Weights of a small mixture-of-experts language model, trained from scratch on English Wikipedia.
Size: width 320, vocabulary 8192.
Training: a variant of SOAP for the experts, 485M tokens, 7395 steps.
Below are experts of layer 9 (counted from 0) of a mixture-of-experts language model. Rows are named router (the router's row for the expert), gate (a neuron's input weights, with its number), up (a neuron's input weights, with its number) and show model dimensions 80-159. Each number is 128 + 32 x the weight over its row's rms, rounded and kept within 0 to 255. Numbers have three digits each.
After each expert's rows: a language model's description of what the expert responds to. This comes from a sample of Wikipedia text that the model never trained on.

# expert 26
router:187186143137161126158052068097130124082167148149206168099153107101098100141091112104147129116150078115118103127146163128165100120085098154136170148115130132197122168090187150055081149155072091138186135152146173122130172079162091173147127114
gate0:158124164116126093169101111130124083132144115168168107201057159175192136132156085096088200139140112159125075155192158069157127074125174194142107141117140123079128117143117114114133122143110140078140107136150136108158157160139076182051137134
up0:123118151136124135116138165118137141100128118136119143079141123096186136110169074129175104081172132132137137137074123122100147172176104168112158107153194094114177149081132133141136148133121189091180153089102133117203186027108151171146131124
Description: Table pipes and institutions

# expert 7
router:153166108177110141164128140069117107096110142145142128106157092109117178078129125141147119143241106144116088126122102139179088130092113089154142079107203142204111126134126088119111157145079105195155153177151215165111171100172099084127144134
gate0:112098149129111052084164087136165076100145096126121093089142097158142113098127108191096043098108052114029069173114141137112119107150096100147150125127193176127111024166200112136162118139176106081134107106089162177160150126115084109085126101
up0:176131092112123158167099131138135091108158121162183151144130108128169080098159092152161096139114170206105151139171119058155145159074147146070151121162147165153099155178162130184143179127064165117122116091114173115133128176189123134142127142
Description: Year leading digits

# expert 27
router:147196140161167120145108084055118150112182100148169136088158057107121142131096120150164125128198072143092099148153163128132123088115084118156149084086167167139120156118173101120076152136083105155160140116138139127126161100129055082149136141
gate0:109111157101116169176145138129078146097145109123041110129061187118111059173113133130198136092096117157143129098093122104117118127082110145048115130121146158140139168116060118118139069110147152137148087047089193143104103089082110113138078155
up0:162144177137133068111157132093138084135175150113126139142157128136173116056149104140120125133113147148091124168211100065090081180186087161168126136142148140135111106090172138221168151156140124128070073136159135106119115187116151143114113107
Description: Month names, competition words

# expert 6
router:119163115168123155113120157096123103116172141141156122107122049176102152100076070144145118115196112069146103102167134104175088126140102089168148153120222148206136135087130072140087166147137143161158144151154148128086114168161117144164192118
gate0:142147156121091126147122210085077171171134081144140104096112145079134125157129081097130175108144096144126137133150120162161074131108174125145125146127092067111122129188073100183155077141132145144083090132094106160124094137124184137082136142
up0:149107121090125115119114130069083118057138147124131120117140096103121099166129090093101161137191161114137090106121078129137071151082123080100130152135144152119101099153181106162181105116103126210118074123180148151161109134104120148175138092
Description: Spaces and prefixes

# expert 25
router:131163172174115124087151084059091173161148181143156131107102083110116120076090131151171100122216145123143103135139081114178108135090086157144145111149201156185150117130109086109112202153120109121194082112121155085102168097138119108136119169
gate0:124203192169138082132141129120110179118093128128165161157100084032098139131121125136146163174093150098125105110134124114093136128176106122197137171149114088111106135135127208109142071125069116105191111137081108073161114177115112137125158147
up0:091201156153119063077094164113137127119119144128156096191103141038129137141100126156167152165133142098094147126116160126112091143144102158152090133179120077119112148121192201118155158097064129086180145131060103118149116171139120150120114117
Description: Digits inside numbers

# expert 8
router:130143165176125105147094112116088134051164163096152116134184107112163173132104134130171155125233062153173142128121101150140113095057061105168157109131206129164164123140137078083143188094129143142161169170135135154162175130115105143159129160
gate0:156192138162117096088149107168145092136146115152154062123110185131174099121158156092159083079151091091105098154121100109182124067138134092139129127061085139140093104124184128134130032158122143110166099142146092125094148112082084147068121048
up0:134126108131161127161116140110116139125143043131054134141124078087094160142081148128144138117089128155132158121119170132079095146115153176095129126154173096124126134143059127110134185134147078173115103115113145106167094172131123109140161187
Description: Participles and field labels

# expert 14
router:148156150160182087175104116058140178090148161134156140143158101116098129117064148135143097113166065123206094123140065151151090118091078110116138102127172174154153169119129096105104156117133100153197181115156133098165144089084126126143108129
gate0:104115147198145097136069130108065176118132190136072165177107145134146089084147151129129097078112065094088099142202133113137089114133170120141092090130101157130125084115121133139100103171093175141186145090121120090175073126111149152102141161
up0:103119125066158132127155091059119090117178159142115121188159151148162137101113067096145105045162146062160114136108126116094102078112163122171110145127063111154162145151188164150053076131129116177145100097187151158121160103147067144143117083
Description: Abstract noun endings

# expert 2
router:154181176154148169117099120090115165155163131078145111145124135112132171133128085106159152128167087137187107160152177167171086109093119152128109120116099116149139080162144155126091219109095108200221160127128164094137128116160152129131152194
gate0:097130163190132154152121118098135181132114138127102104114163132162179111123164119113098091104117094126166120107103119158132087191069189147162153130157165182147135162154170140125067079150148149172128193063065135123095133080151172191135099157
up0:163197125079126105119142195099120123066146161192161220154106116153118145102177169117199099108088151142129134146113140112106154156159116152147114105112122200123141078053144134187135139122113127070134129121182115139108123208176052123057161114
Description: Name-ending word pieces

# expert 5
router:143161114199179159112096117083151167116160097146146143152154122215075123113079122125119139132207098169136151107098103167150102106080126112102091126141189109179123094166111118092111141144108148147214164131116099117159090116154055140147094164
gate0:143096119102135197177164103151163172101072150141173126074134044124143117146160148078141122095123121137135143148159146151164167182119110101165080094109102138175119097125135112028139128111132053188152193190085118085133067151210151159143153136
up0:158084117120098202124138111115173160117049163169126133085115049127193132181141184137107094112183135126139132134178125171080137208135094146129088122116123102176100132136146098053103148154136080141105143160097112068121139147197174187185115144
Description: Numbers and symbols

# expert 19
router:171191138133150120158058092101128147098139144146133072133123097146087125108081019122137134081171095091137103113158149114178095140063099144160115084114235152135106086135122139138134141095083132126173121107126173111080117116147145159117161141
gate0:123153125073108130139154214106146138180136161137119099148088119132142119186123137100152194078057132111161146107154165109187109074111113119173193139139141091115119113104117114120133164093089136134091140145084126082071131182128139091138151110
up0:128163114179105116129139132123175071144107155177134156159116107090115129126142106119115102131186180128111117079169158095141093130116118149127120121118121039141096081191137166187109178096208098158122087120124095183114177071159127113178087095
Description: Prepositions after nouns/verbs